Below are experts of layer 8 (counted from 0) of a mixture-of-experts language model. Rows are named router (the router's row for the expert), up (a neuron's input weights, with its number), down (a neuron's output weights, with its number) and show model dimensions 0-255. Each number is 200 + 20 x the weight over its row's rms, rounded and kept within 0 to 999.
After each expert's rows: a language model's description of what the expert responds to; "gets" lists some tokens that make up at least twice as much of what it gets as of all text. This comes from a sample of Wikipedia text that the model never trained on. Tokens count by the router's weight.

# expert 46
router,202,221,190,209,189,199,232,197,218,164,198,209,159,184,183,210,201,207,193,155,219,208,168,199,210,215,157,211,166,210,208,231,160,226,207,228,177,192,199,209,205,192,218,230,189,192,191,189,182,197,239,182,228,217,169,193,165,216,214,216,205,201,184,177,241,151,192,227,204,216,185,245,182,183,207,199,184,215,175,181,181,213,201,219,232,221,192,178,218,207,189,142,203,182,208,196,197,213,180,172,191,162,194,213,170,193,208,191,191,218,208,183,213,218,211,213,197,201,211,219,194,232,198,180,220,227,225,221,212,214,206,165,194,177,196,220,206,182,184,211,211,171,159,211,225,170,209,212,196,207,182,234,230,176,177,205,178,214,202,155,199,189,218,217,199,185,180,170,211,198,183,217,221,220,221,180,175,222,197,221,195,172,236,172,200,213,179,209,169,232,218,187,185,211,218,201,197,202,191,195,214,172,210,203,220,215,175,228,231,206,183,185,200,180,199,221,228,174,187,216,192,154,182,222,179,222,190,186,204,210,191,164,243,211,178,183,194,177,202,174,181,223,222,167,191,221,189,215,181,197,182,232,201,198,194,208
up0,222,206,207,205,229,179,198,217,171,174,217,182,181,215,213,202,182,233,244,225,198,190,215,184,201,176,199,214,223,228,195,172,206,223,209,212,199,225,193,206,210,193,203,195,204,219,179,198,205,225,205,217,184,195,183,219,191,177,209,216,174,186,186,203,210,217,191,223,196,205,226,223,241,189,215,216,198,190,222,194,190,177,165,211,234,189,209,217,189,194,211,215,180,223,238,234,228,157,197,217,200,205,210,179,173,192,190,220,222,215,200,217,171,206,187,201,190,230,224,187,124,198,216,222,179,225,184,187,208,220,199,199,231,235,199,187,225,237,181,173,220,185,209,227,227,235,237,194,183,211,199,224,218,182,225,195,215,226,218,216,201,207,212,192,239,227,174,217,229,213,172,238,176,194,193,221,185,191,173,213,221,208,185,247,220,205,166,146,189,187,193,177,188,200,189,190,208,208,204,163,158,217,212,220,198,190,216,188,209,188,218,187,197,201,189,185,208,181,222,195,223,241,189,188,203,218,150,228,184,233,201,177,218,191,176,207,197,191,216,220,199,228,213,215,175,180,222,172,207,183,183,205,192,204,196,236
down0,229,172,148,164,190,165,218,167,187,233,227,224,233,213,188,263,176,198,173,202,191,207,195,243,208,180,211,205,220,235,233,233,201,205,215,175,209,236,186,185,184,171,200,212,188,181,194,223,191,181,188,229,182,198,172,196,205,213,164,219,190,230,209,190,199,208,194,175,215,211,210,223,217,192,176,187,216,211,197,227,191,190,180,202,235,227,210,194,200,200,188,199,220,194,211,240,184,179,210,180,145,182,191,176,217,223,222,189,213,216,182,218,234,218,197,212,226,195,250,213,181,167,198,190,196,183,165,224,194,213,179,202,186,193,213,178,192,211,177,216,229,198,201,216,203,235,189,178,188,215,201,186,183,242,184,233,214,196,192,208,198,220,227,209,197,211,222,225,205,185,228,178,188,208,212,184,249,208,189,185,221,178,179,234,216,214,166,217,241,196,183,209,226,202,219,202,219,188,203,183,226,199,217,210,200,230,182,204,172,233,204,195,207,217,199,213,218,190,184,190,203,234,198,210,236,229,225,207,204,197,202,213,185,208,193,186,192,190,188,207,207,233,190,158,185,197,234,176,211,222,208,183,185,198,217,199
Description: Headings and country codes
gets: "\n", "'s", " ==", "==", "===", "C"

# expert 45
router,194,153,194,196,193,208,193,195,215,187,198,211,159,182,196,211,209,217,184,200,214,206,217,191,181,216,153,201,202,176,220,214,211,197,176,191,172,195,180,197,219,212,209,158,210,222,200,209,217,182,196,188,213,225,169,188,185,200,174,180,218,185,180,221,240,199,193,180,187,176,196,200,219,241,195,196,212,170,187,219,197,183,185,235,209,199,212,201,192,200,185,196,187,191,200,181,208,198,166,184,199,166,225,196,195,188,236,182,200,188,240,190,195,201,211,220,192,197,218,166,219,213,147,245,197,201,204,217,171,213,226,210,218,193,217,199,193,176,172,204,176,233,197,195,228,195,173,218,163,184,156,239,156,176,193,195,213,240,218,173,166,202,228,205,178,197,190,202,232,179,222,213,172,222,207,195,187,251,199,207,187,260,177,181,181,206,225,221,216,213,204,193,204,188,215,188,197,189,190,231,218,169,196,203,173,232,219,214,197,187,218,210,208,209,194,223,163,203,219,203,180,225,210,199,194,205,171,181,208,194,182,235,193,211,198,191,225,177,187,212,255,175,212,201,207,200,192,200,177,172,197,211,154,149,183,200
up0,168,193,169,198,194,216,196,209,200,191,211,210,206,236,175,207,207,187,188,185,170,201,214,166,178,201,195,238,188,209,196,232,176,220,198,199,190,189,167,188,222,189,241,203,184,196,209,190,197,165,193,221,200,171,236,212,204,190,190,181,196,234,200,219,182,206,194,200,169,214,206,208,214,217,195,192,240,221,200,194,212,188,227,202,185,211,211,167,169,231,223,165,175,180,157,177,189,183,237,210,225,174,208,197,187,167,229,221,196,190,227,209,167,211,183,203,200,244,204,213,206,202,203,199,207,171,173,190,184,203,263,183,172,207,207,177,179,202,193,220,172,167,194,195,215,181,203,219,199,148,199,207,197,221,213,185,217,218,179,192,231,187,216,197,234,195,187,202,200,199,223,222,201,175,197,200,182,164,235,168,195,200,181,186,210,191,179,217,219,180,190,183,190,193,195,196,232,167,198,236,194,231,204,206,218,193,230,205,187,216,211,190,196,205,173,223,174,198,205,171,201,211,227,199,221,175,217,158,183,239,211,219,206,210,213,227,188,184,184,224,187,170,186,216,188,210,226,210,231,156,211,258,184,163,207,189
down0,198,179,223,210,190,179,212,177,194,205,166,222,209,177,182,188,187,200,196,202,206,206,179,176,197,179,184,216,241,223,201,181,169,210,188,221,199,219,227,205,176,168,192,223,207,168,173,158,185,165,177,197,237,181,213,203,249,199,246,180,188,230,189,206,179,216,192,221,225,173,188,195,211,158,191,218,202,217,215,188,195,190,156,259,215,187,209,209,229,204,190,202,206,188,235,182,187,200,248,181,206,193,212,177,216,212,199,190,187,221,196,167,212,202,194,221,227,219,199,202,199,196,194,202,206,189,218,181,196,200,221,201,231,211,197,212,186,186,206,211,211,195,209,214,217,197,170,232,160,211,204,189,215,201,198,196,175,182,184,227,213,227,198,155,203,187,213,206,209,220,222,167,234,190,187,187,218,228,199,194,192,135,192,193,191,195,169,229,207,184,174,193,198,165,184,235,174,137,223,211,216,176,199,195,220,198,228,201,170,200,186,195,216,203,237,197,185,167,221,173,196,214,217,186,174,189,201,157,199,219,197,190,218,187,209,179,208,199,190,210,236,204,210,203,208,197,228,210,235,212,198,196,209,175,221,159
Description: Determiners and heading marks
gets: " the", "\n", "'s", " a", " The", " his"

# expert 9
router,225,227,273,213,183,232,178,217,197,190,186,191,188,202,173,209,200,206,175,172,213,223,202,193,178,201,204,193,210,221,205,223,193,235,188,189,185,193,206,188,167,193,187,213,195,209,186,231,234,195,221,169,210,222,181,194,214,202,213,213,214,230,200,178,216,228,194,156,217,209,203,181,166,237,200,195,183,257,188,189,198,209,215,212,210,193,215,179,207,178,250,195,210,209,205,242,185,201,205,179,214,195,182,232,187,158,208,189,185,214,197,182,210,227,199,220,220,215,204,191,226,202,217,201,195,252,220,216,203,212,204,229,248,198,202,222,202,204,200,204,204,179,202,190,216,167,191,211,198,175,201,230,185,210,203,229,173,166,210,198,195,219,156,205,206,173,189,232,228,214,198,197,182,218,175,180,169,203,190,185,181,191,192,183,197,202,223,191,181,197,206,180,222,186,218,224,187,175,206,202,205,169,163,182,227,206,195,208,256,218,190,197,229,196,184,230,198,240,203,174,195,235,223,200,185,196,221,247,185,191,191,198,185,183,204,214,227,203,214,209,204,182,226,198,202,201,190,228,214,163,201,166,221,196,149,225
up0,212,172,242,221,193,208,200,169,200,169,239,208,185,219,199,202,175,203,220,211,180,170,167,199,216,191,190,217,187,219,215,183,163,209,183,181,199,188,223,213,195,188,182,213,194,198,208,196,237,230,190,178,197,229,198,210,218,151,212,172,171,246,178,187,178,228,209,220,208,204,197,186,212,215,181,206,170,217,196,178,200,188,179,214,208,216,168,229,174,228,212,193,249,206,210,199,179,191,160,182,225,201,190,210,174,200,256,187,193,206,221,216,212,185,198,197,209,191,214,210,202,191,203,232,212,247,166,245,182,180,172,183,209,212,184,206,156,203,181,190,189,224,204,187,195,169,208,160,176,165,194,216,230,196,205,198,185,167,198,211,195,197,211,169,194,215,199,201,200,231,179,190,201,202,190,216,201,234,186,192,182,189,138,193,239,206,172,223,162,196,195,194,185,204,210,200,147,194,198,205,212,201,225,188,215,194,213,192,225,205,229,190,180,180,190,188,204,165,217,225,192,175,187,185,190,224,208,165,206,175,208,184,181,186,178,202,201,234,220,216,188,221,197,226,196,191,226,176,240,198,216,220,200,224,213,202
down0,189,214,162,199,197,236,193,192,195,196,184,207,232,177,214,200,211,209,170,198,255,177,204,161,211,202,210,245,197,226,175,177,182,211,208,194,183,180,202,245,175,182,234,202,213,195,174,192,205,203,213,222,265,182,200,168,186,217,235,173,181,206,190,178,232,190,180,195,221,229,172,184,193,240,196,186,233,213,162,235,152,173,179,204,191,212,208,194,223,171,180,229,203,192,200,237,191,237,163,214,198,170,229,197,208,204,192,217,202,226,259,177,190,179,187,228,188,210,196,224,200,178,226,208,176,185,190,227,173,206,226,201,197,205,196,194,227,208,168,185,199,208,176,195,189,201,174,174,192,194,222,206,230,186,203,200,175,184,208,213,204,217,234,191,197,196,206,213,210,212,241,199,210,191,202,186,221,217,219,225,182,205,202,196,183,181,189,172,196,187,193,191,205,183,205,214,197,213,184,218,202,199,198,187,219,201,237,223,216,161,237,206,189,193,210,169,193,186,192,206,197,177,207,240,214,221,190,233,211,191,189,206,226,171,218,205,166,192,200,223,193,205,219,236,186,194,190,183,216,213,181,161,202,205,177,198
Description: Time spans and careers
gets: ",", " |", " and", " by", " to", " from"

# expert 41
router,222,200,184,213,195,229,210,185,220,212,208,201,179,211,166,174,193,193,178,195,216,191,188,201,230,206,216,174,205,222,198,228,231,213,193,214,183,197,192,198,211,230,209,231,175,190,197,207,190,217,208,189,225,215,209,199,200,225,217,206,231,153,213,178,195,216,163,233,207,196,200,229,173,223,214,201,207,175,187,211,186,210,213,227,221,197,219,193,192,183,156,214,194,199,173,162,202,199,183,172,198,211,208,203,188,220,206,214,233,173,210,178,214,232,221,214,219,218,177,212,216,225,247,186,209,195,210,223,211,221,217,214,217,205,210,186,193,182,194,206,222,215,268,175,237,205,208,210,191,224,168,207,179,223,188,228,228,242,203,197,191,214,211,221,195,184,182,191,201,213,209,224,161,225,217,175,157,225,184,186,176,187,216,187,194,219,229,220,184,200,196,188,227,193,238,228,219,183,216,231,219,161,218,186,161,206,203,185,215,183,200,178,219,194,224,190,196,221,183,217,181,191,180,188,190,217,196,198,162,231,174,175,209,188,249,211,224,222,195,195,205,194,186,142,198,218,192,211,195,177,208,244,162,185,167,198
up0,180,182,210,166,208,210,183,217,212,226,222,209,169,162,204,186,170,213,200,180,213,182,199,228,222,166,186,211,217,202,184,188,204,197,186,216,199,204,205,214,202,185,222,186,214,175,189,177,191,195,187,183,199,201,186,209,246,169,173,209,168,193,188,188,239,195,202,191,205,228,194,213,236,214,200,219,178,239,231,196,189,187,220,231,179,203,207,207,225,181,227,208,218,189,174,208,203,194,201,215,197,199,209,215,228,224,184,206,214,187,193,218,201,215,202,191,194,240,216,218,157,210,184,191,187,197,191,203,192,202,168,191,208,203,226,203,167,194,190,137,202,245,184,210,222,198,204,189,231,196,198,230,177,177,204,197,203,228,208,154,207,213,194,221,224,233,201,216,166,160,204,192,172,180,217,195,171,174,200,217,222,218,220,180,145,206,221,181,187,233,202,217,205,209,174,243,202,212,200,201,154,233,236,220,213,154,210,186,210,205,211,183,225,212,183,160,176,190,219,207,194,169,167,197,194,213,199,211,197,192,184,227,170,177,195,206,193,214,192,199,234,218,181,201,216,212,212,135,210,212,168,213,219,213,203,178
down0,213,197,182,194,239,179,188,219,180,210,176,177,195,188,194,202,229,183,238,169,231,226,195,217,230,193,173,203,187,201,217,205,181,225,207,238,212,175,179,211,229,216,200,198,220,175,205,193,195,206,177,203,191,189,232,145,192,173,196,218,232,179,165,199,213,216,223,238,223,181,204,216,202,193,208,217,173,223,228,165,182,206,208,216,188,238,167,207,199,220,199,172,192,186,224,221,182,183,195,198,194,252,240,162,189,214,195,224,188,209,204,172,189,199,189,208,171,209,185,184,202,170,205,214,179,180,201,224,227,177,180,232,196,176,216,220,228,208,213,221,204,185,175,178,204,191,165,168,204,185,213,179,211,218,216,186,208,244,218,228,196,244,190,193,206,198,188,185,204,198,191,207,173,206,204,210,166,156,192,195,220,191,219,178,211,203,216,195,232,196,207,174,186,207,211,180,211,208,192,209,187,185,223,174,184,197,202,208,182,218,218,171,181,161,224,227,205,195,211,153,187,220,176,218,178,155,220,190,209,221,191,195,219,215,210,219,190,190,208,195,193,192,215,238,165,214,201,199,236,213,195,174,228,222,240,216
Description: Infobox dashes and articles
gets: " the", "-", "|", " The", "'s", " his"

# expert 8
router,227,219,218,199,209,215,240,177,211,193,202,207,166,164,193,188,175,203,192,201,202,231,195,179,193,228,202,219,198,197,177,193,197,198,220,171,185,169,242,191,187,197,175,238,200,199,179,187,206,193,200,204,219,205,203,180,178,227,184,198,226,188,233,177,178,224,186,157,216,202,188,210,157,174,207,207,167,209,191,228,195,215,199,213,197,200,243,197,211,194,217,197,198,219,190,215,222,230,196,171,224,211,225,201,211,193,203,184,198,200,170,172,209,204,221,209,180,217,187,207,226,214,223,176,204,213,209,184,250,212,179,216,220,179,178,231,199,193,197,206,188,202,190,171,236,190,179,208,194,216,171,168,196,205,188,210,169,215,225,232,180,219,181,164,191,185,195,191,168,235,179,219,240,236,205,195,215,208,185,227,174,191,180,197,184,232,212,215,233,187,214,199,222,190,218,182,165,194,206,231,221,193,225,189,231,221,177,191,201,168,224,196,215,212,208,165,195,217,182,174,196,187,186,209,201,236,191,212,185,217,216,156,216,219,196,176,208,190,197,201,261,231,195,215,212,220,199,212,138,170,225,209,175,213,197,168
up0,205,242,206,197,214,203,234,220,210,169,187,210,212,198,204,173,164,187,177,196,205,170,187,194,186,242,231,211,221,191,204,195,190,191,160,187,206,210,209,184,231,182,229,198,215,196,216,210,203,221,206,224,167,187,230,161,180,201,186,159,183,211,229,211,170,204,210,168,215,176,193,202,189,199,210,212,227,182,241,172,215,163,215,193,184,206,207,202,230,203,172,213,183,224,185,173,170,207,185,236,170,224,211,209,183,190,197,188,188,202,188,167,193,182,163,192,221,209,181,223,193,209,204,196,243,223,189,176,208,220,166,181,206,173,193,205,186,211,214,173,205,221,174,196,229,213,215,194,214,207,172,199,190,213,215,207,220,229,193,196,183,177,214,163,216,225,212,192,170,197,163,202,225,209,214,201,228,214,203,226,194,197,214,184,209,190,221,246,209,170,189,201,198,195,223,162,225,204,222,184,201,176,188,152,202,190,215,170,176,171,207,223,212,207,201,167,191,227,220,187,173,194,209,199,236,235,196,214,205,189,206,195,228,188,157,177,170,211,210,176,198,205,186,207,197,196,241,219,189,228,212,204,158,169,226,235
down0,191,201,212,212,175,180,218,236,229,199,216,241,222,170,209,204,155,203,198,211,235,199,185,190,202,206,227,228,176,218,201,207,226,213,186,228,220,176,190,181,186,229,208,162,152,176,180,188,208,201,219,176,210,203,191,147,231,209,219,224,207,202,221,205,199,217,197,216,190,215,202,206,157,201,198,217,134,193,198,187,178,223,200,205,187,202,180,206,187,195,186,193,186,204,208,187,184,207,187,220,226,167,176,209,203,205,211,223,177,198,199,195,219,224,215,222,158,214,211,200,255,225,187,186,194,227,184,217,223,227,167,213,199,220,233,205,216,180,159,196,195,197,193,199,196,203,218,204,185,195,202,221,232,198,196,209,193,185,203,162,207,208,190,198,170,189,190,181,186,199,182,221,196,208,199,183,196,192,190,202,190,193,187,204,153,196,195,228,157,180,211,165,193,183,200,216,231,219,199,201,253,166,192,182,205,224,196,195,179,206,211,227,187,222,172,220,150,212,200,201,180,224,199,196,231,170,170,174,180,205,189,175,207,236,218,186,199,178,172,205,179,177,230,210,213,189,161,165,177,222,209,186,203,195,215,175
Description: Separators and infobox labels
gets: " |", " from", " to", " of", " by", " –"

# expert 42
router,195,208,170,222,208,217,265,184,221,210,193,222,195,193,206,196,187,162,188,207,204,197,166,224,216,221,183,242,191,202,189,227,220,224,235,231,192,193,201,215,214,222,166,223,181,213,178,182,179,179,214,167,218,216,195,201,174,207,201,214,217,176,202,202,191,209,215,211,215,197,191,217,201,189,212,184,183,195,201,209,157,207,170,155,219,214,221,193,225,181,228,201,195,202,186,192,193,207,198,203,198,223,169,202,184,228,200,169,187,203,193,185,224,177,194,217,173,204,204,215,215,200,220,177,177,241,222,167,174,208,203,221,196,194,200,218,191,194,221,203,225,232,207,190,159,172,162,199,175,220,210,165,220,185,186,213,209,229,229,197,173,211,165,222,195,184,211,236,191,186,209,204,182,216,227,195,205,187,193,200,189,193,150,203,182,215,189,199,249,201,220,189,196,180,205,206,202,200,201,204,212,208,218,147,244,210,162,172,182,144,210,217,194,207,219,217,229,183,168,203,189,189,197,205,191,202,190,197,188,228,185,194,211,146,232,162,203,155,189,216,220,204,177,222,217,208,187,207,191,194,213,192,218,218,164,217
up0,177,166,215,204,232,200,217,187,164,232,226,195,192,203,232,198,222,183,200,206,184,195,225,217,192,187,205,261,194,173,219,177,180,147,203,173,198,221,209,197,223,218,210,192,185,214,230,232,218,184,202,174,221,201,194,185,222,164,196,192,198,219,167,205,181,201,195,203,217,206,232,196,209,226,160,171,200,205,205,195,186,212,237,176,176,213,167,206,175,197,224,179,232,211,200,181,192,199,194,192,162,183,200,221,178,188,195,183,150,179,168,205,196,172,172,185,213,205,183,177,202,201,146,216,193,205,203,217,173,178,172,197,185,235,169,174,161,205,220,197,176,199,178,197,201,181,206,196,199,186,186,215,171,185,215,152,192,222,243,191,214,195,221,208,183,208,212,218,190,196,203,188,198,196,196,225,183,219,185,205,204,187,215,184,202,156,210,203,223,177,169,226,174,178,184,209,224,220,208,233,182,190,226,209,184,195,236,169,201,179,198,219,167,181,194,196,179,210,220,212,190,224,223,170,196,189,233,218,217,214,197,204,192,197,194,222,215,184,193,192,219,184,203,163,188,188,189,198,197,206,254,227,204,218,170,178
down0,188,209,170,196,186,187,186,199,210,188,182,170,192,193,202,212,179,190,193,175,184,223,178,166,229,204,218,189,171,188,224,209,225,179,215,206,219,217,238,198,197,226,163,176,157,189,199,178,188,198,190,209,205,202,156,217,208,209,224,230,183,182,202,185,208,191,199,247,222,155,183,206,165,196,176,193,205,210,201,194,195,207,195,191,201,221,230,209,180,223,218,247,223,235,201,209,202,213,196,201,207,174,202,205,215,192,186,206,222,205,192,204,208,213,229,215,204,183,235,192,222,198,199,177,217,221,197,201,247,182,189,175,151,198,177,213,188,213,224,189,189,193,207,210,176,176,221,223,161,189,211,171,198,222,222,172,183,201,207,197,223,213,235,210,187,190,245,196,232,208,147,202,224,197,196,225,203,213,200,206,197,176,229,215,189,189,213,193,179,206,235,199,203,192,187,212,191,211,170,195,224,188,216,196,196,220,189,219,196,214,199,172,202,224,236,203,235,214,198,175,201,178,180,199,231,200,169,234,203,179,202,165,194,213,172,186,199,192,195,256,212,235,208,201,202,235,189,202,219,155,204,210,186,273,173,216
Description: Line-start labels, articles
gets: " the", "|", "-", " The", " a", "The"

# expert 15
router,211,214,227,219,188,209,221,212,206,187,188,176,210,183,163,205,181,194,188,200,220,202,211,204,210,169,210,220,209,187,190,196,178,229,200,199,206,209,210,217,203,207,201,205,188,194,184,200,197,195,207,223,221,182,194,192,175,222,193,194,217,187,179,208,204,247,184,176,198,191,190,214,185,220,211,189,185,237,194,215,186,221,262,177,197,215,230,210,218,174,235,171,185,183,216,245,214,225,192,184,166,240,226,184,172,189,217,179,187,190,206,191,203,226,210,205,224,227,226,207,218,221,225,195,203,175,187,206,227,205,204,247,218,197,197,226,205,196,169,203,216,219,218,220,205,191,179,204,203,212,215,211,164,191,219,245,193,175,221,222,197,220,184,191,166,207,177,219,149,164,241,200,145,202,218,186,151,150,175,204,201,184,185,200,213,214,207,206,187,212,212,185,179,175,236,230,177,196,197,202,204,183,239,207,244,222,186,216,222,209,196,178,205,231,198,216,194,189,193,192,192,166,218,196,182,212,207,220,190,171,178,196,173,229,157,161,218,220,207,214,219,195,222,205,226,217,184,200,176,192,182,174,219,207,204,231
up0,226,167,233,199,198,188,195,178,211,230,213,189,189,190,191,192,164,241,214,199,166,181,204,210,197,191,227,212,196,197,182,209,177,230,200,209,171,168,192,175,215,195,212,197,234,141,205,225,210,200,218,226,214,173,191,234,215,186,151,204,210,201,194,187,221,189,190,158,226,255,242,205,196,191,209,190,204,210,198,233,213,200,225,189,208,188,183,219,235,186,241,210,216,211,207,208,211,219,245,186,192,208,197,182,199,204,216,171,201,238,203,248,195,166,194,205,231,164,200,163,218,204,178,171,203,169,173,216,196,194,195,199,207,216,161,213,202,178,217,190,180,218,218,212,184,163,198,206,165,185,219,218,190,209,200,183,225,195,217,209,192,190,215,186,223,194,214,170,188,183,176,207,197,190,175,174,199,186,187,215,192,212,172,210,212,172,187,202,202,194,172,225,173,217,248,191,190,199,243,182,191,248,219,193,237,198,212,193,221,224,173,209,217,209,226,213,229,166,225,188,198,200,226,212,198,181,217,191,203,177,182,205,189,176,184,209,191,232,200,191,222,169,180,206,208,219,204,201,205,216,184,173,181,205,224,207
down0,187,194,190,218,182,213,220,177,220,187,187,189,213,205,217,198,218,212,197,179,236,213,208,193,194,170,229,206,209,155,177,217,184,222,221,216,215,193,204,202,238,171,177,222,197,167,224,231,180,210,170,199,217,194,190,203,168,176,186,198,220,197,201,202,183,186,186,246,172,200,215,187,203,197,173,220,195,202,195,211,198,202,174,199,166,210,224,193,233,149,181,223,183,191,178,236,211,189,243,195,215,220,169,187,177,202,225,192,187,169,205,204,208,198,237,192,163,281,188,212,182,229,226,209,188,193,219,215,207,193,206,164,233,178,181,235,217,183,202,213,191,183,211,176,222,167,151,209,200,142,171,207,215,224,213,186,187,207,208,192,194,223,188,183,187,203,218,167,215,219,215,189,177,208,208,205,192,205,197,230,200,192,190,205,199,184,175,193,230,183,234,247,231,203,229,223,188,230,215,194,214,187,231,184,212,181,181,212,177,182,198,189,195,196,204,168,206,212,189,179,215,208,185,183,191,187,232,207,182,197,201,205,204,184,170,208,193,211,200,182,206,195,200,158,246,212,209,201,231,185,190,178,198,220,196,186
Description: Separators after names
gets: " the", "\n", " by", " |", ",", " and"

# expert 39
router,174,225,181,211,184,216,198,180,218,193,189,215,207,170,209,211,183,222,202,217,211,205,218,177,195,187,192,215,189,157,199,192,235,219,181,195,190,206,226,230,165,201,178,222,207,185,172,211,223,176,210,187,218,217,180,194,177,221,218,214,219,200,200,169,205,171,221,186,211,166,199,169,183,228,199,184,166,207,209,231,161,197,198,227,211,205,201,185,223,175,189,243,205,161,230,226,206,187,217,205,219,157,229,240,217,176,197,202,230,186,211,202,163,220,176,211,238,164,158,180,227,200,207,219,189,158,215,239,187,196,203,208,247,182,178,212,208,215,190,199,176,235,179,180,219,173,183,210,192,203,195,177,169,190,185,183,201,198,205,196,196,198,228,217,160,190,205,202,220,224,225,210,177,212,223,191,222,236,205,210,193,215,170,189,188,218,217,168,184,207,216,202,217,191,207,239,173,206,184,211,210,172,161,194,187,206,207,191,226,212,201,220,212,209,164,213,197,209,182,205,232,214,225,214,183,215,206,202,193,236,185,182,206,175,198,163,188,199,209,224,213,227,203,186,188,196,195,218,217,189,178,180,185,204,167,254
up1,229,219,221,212,220,183,219,200,186,201,247,252,169,193,227,205,200,220,165,195,187,197,179,202,234,213,175,208,186,192,185,185,226,194,260,191,223,192,189,214,224,172,220,221,208,214,215,216,213,213,205,172,198,191,214,205,215,185,235,201,198,206,196,242,190,185,211,185,182,215,214,194,230,207,197,241,179,189,237,225,198,155,172,192,199,216,213,202,159,197,231,216,184,206,215,187,206,234,228,200,215,210,173,223,176,200,203,223,177,218,214,237,218,216,212,174,208,167,217,190,194,215,188,207,237,210,193,171,190,140,179,144,212,225,211,216,219,209,212,196,210,207,187,224,189,205,202,188,211,179,208,246,188,220,207,185,183,212,223,221,200,221,200,179,201,220,192,165,206,199,207,179,194,207,197,221,196,203,224,211,212,199,217,207,191,237,218,205,180,189,181,210,191,193,176,221,191,197,186,180,188,151,159,242,210,198,220,169,229,175,231,233,198,209,228,213,175,190,221,191,212,191,200,182,225,212,193,217,214,198,229,214,187,222,164,208,200,199,200,177,191,184,213,219,190,176,206,208,229,209,190,221,233,199,193,223
down1,212,204,197,236,210,175,223,197,214,166,183,167,211,195,194,215,236,188,226,176,199,206,205,192,189,195,182,180,211,206,191,203,185,193,185,168,191,233,234,189,190,196,216,187,185,174,163,166,207,191,187,193,210,209,202,214,186,190,209,212,164,210,191,242,196,202,230,182,218,213,181,199,206,215,200,233,182,178,208,204,220,227,212,192,165,239,219,228,211,192,195,228,187,183,222,189,182,251,247,184,215,170,186,195,191,215,207,175,218,190,200,202,221,215,169,201,164,202,216,229,224,176,209,226,192,218,228,189,226,227,204,203,171,238,206,212,206,211,214,203,210,175,188,214,194,186,203,212,237,210,209,228,174,175,213,220,191,209,221,229,215,210,207,182,198,167,182,189,197,181,193,199,175,194,159,177,209,177,196,205,214,237,157,179,193,179,219,233,181,165,203,215,236,242,185,205,210,128,196,203,231,208,212,214,174,203,196,180,209,162,184,182,174,212,193,217,192,219,191,189,194,204,222,200,224,184,187,240,228,207,168,204,162,223,207,218,182,187,215,199,208,194,210,172,241,185,181,225,195,202,211,191,202,216,225,186
Description: Time and place connectives
gets: " in", " and", " of", " to", " on", " from"

# expert 26
router,229,195,185,191,198,191,215,222,192,199,207,211,164,183,212,205,242,188,195,180,201,203,174,259,194,200,203,187,177,206,203,187,208,205,220,223,209,219,183,170,210,200,179,204,188,217,207,191,223,239,198,178,199,218,190,199,205,181,208,207,211,211,210,192,190,222,218,208,200,237,190,248,193,213,178,208,161,226,204,201,190,190,192,179,211,224,206,204,193,197,185,175,204,219,163,223,193,223,208,176,170,160,200,210,198,256,189,187,169,209,211,186,179,195,161,185,174,193,162,193,169,219,192,172,208,183,182,175,180,208,187,198,195,185,181,201,169,174,223,198,211,194,177,259,215,201,222,189,175,180,181,244,179,200,196,209,199,188,186,217,190,202,192,196,196,214,192,161,215,179,213,196,157,203,180,188,187,161,194,208,199,194,202,189,264,217,199,203,168,214,186,186,207,204,219,215,230,202,207,215,201,187,192,213,165,215,215,179,148,203,205,195,203,158,199,221,182,165,224,245,187,179,200,193,190,206,196,215,236,232,191,224,227,193,190,200,188,219,202,174,210,194,204,142,216,203,189,171,197,206,210,203,225,200,256,197
up0,187,192,177,211,153,207,165,200,179,203,215,184,215,203,203,203,202,167,204,218,195,189,212,202,197,188,211,222,239,166,195,188,251,202,184,201,209,212,161,209,171,203,202,215,225,199,220,227,186,191,174,195,224,223,218,214,243,222,216,217,179,199,191,191,264,203,221,202,228,212,210,191,221,160,195,223,199,228,198,181,189,187,192,179,242,169,212,217,207,177,177,247,228,203,211,195,163,183,174,161,184,159,192,187,197,170,173,223,229,192,228,207,206,205,203,188,214,177,203,191,183,197,209,208,213,204,200,210,188,157,200,196,221,195,222,181,173,217,198,175,223,223,200,194,183,195,216,201,202,174,198,188,204,186,236,183,193,207,156,189,186,200,184,171,184,184,212,173,219,197,191,210,201,174,203,240,199,227,234,226,192,225,204,160,200,200,206,214,204,197,190,212,196,205,167,192,187,215,204,216,206,223,191,185,196,208,178,204,207,226,218,221,195,222,233,189,233,188,228,184,251,176,197,195,228,171,218,220,164,205,216,188,170,165,210,173,183,175,155,220,193,202,187,212,177,195,179,196,199,216,228,207,175,187,185,214
down0,213,196,200,190,237,180,197,236,174,178,159,188,213,207,196,214,198,198,195,218,182,219,177,189,198,152,190,185,212,163,169,211,179,202,217,231,206,205,179,181,178,193,218,202,195,206,208,185,194,221,189,190,167,200,162,153,195,190,201,197,192,168,204,219,205,252,192,209,175,217,221,169,206,214,195,212,209,219,223,209,201,212,224,184,184,205,177,248,217,158,177,219,215,159,217,240,207,206,225,209,233,192,217,198,202,200,220,208,182,197,195,234,209,187,157,222,179,191,226,191,175,219,195,199,205,195,228,218,162,213,192,203,176,218,214,206,204,225,210,221,182,213,220,206,206,215,222,196,255,202,245,200,205,202,218,212,196,212,218,230,214,201,166,185,198,205,209,218,207,231,206,214,203,214,196,197,170,191,175,185,204,223,236,187,236,208,196,156,204,169,168,193,191,212,218,179,186,150,203,190,219,179,192,233,185,194,185,195,185,220,158,209,197,193,197,219,219,178,176,214,182,188,192,203,194,195,184,200,198,190,233,259,203,255,193,217,176,244,193,181,193,205,211,208,192,196,188,215,203,210,211,170,207,177,200,196
Description: Line breaks and headings
gets: "\n", " ==", "==", "===", "M", " ==="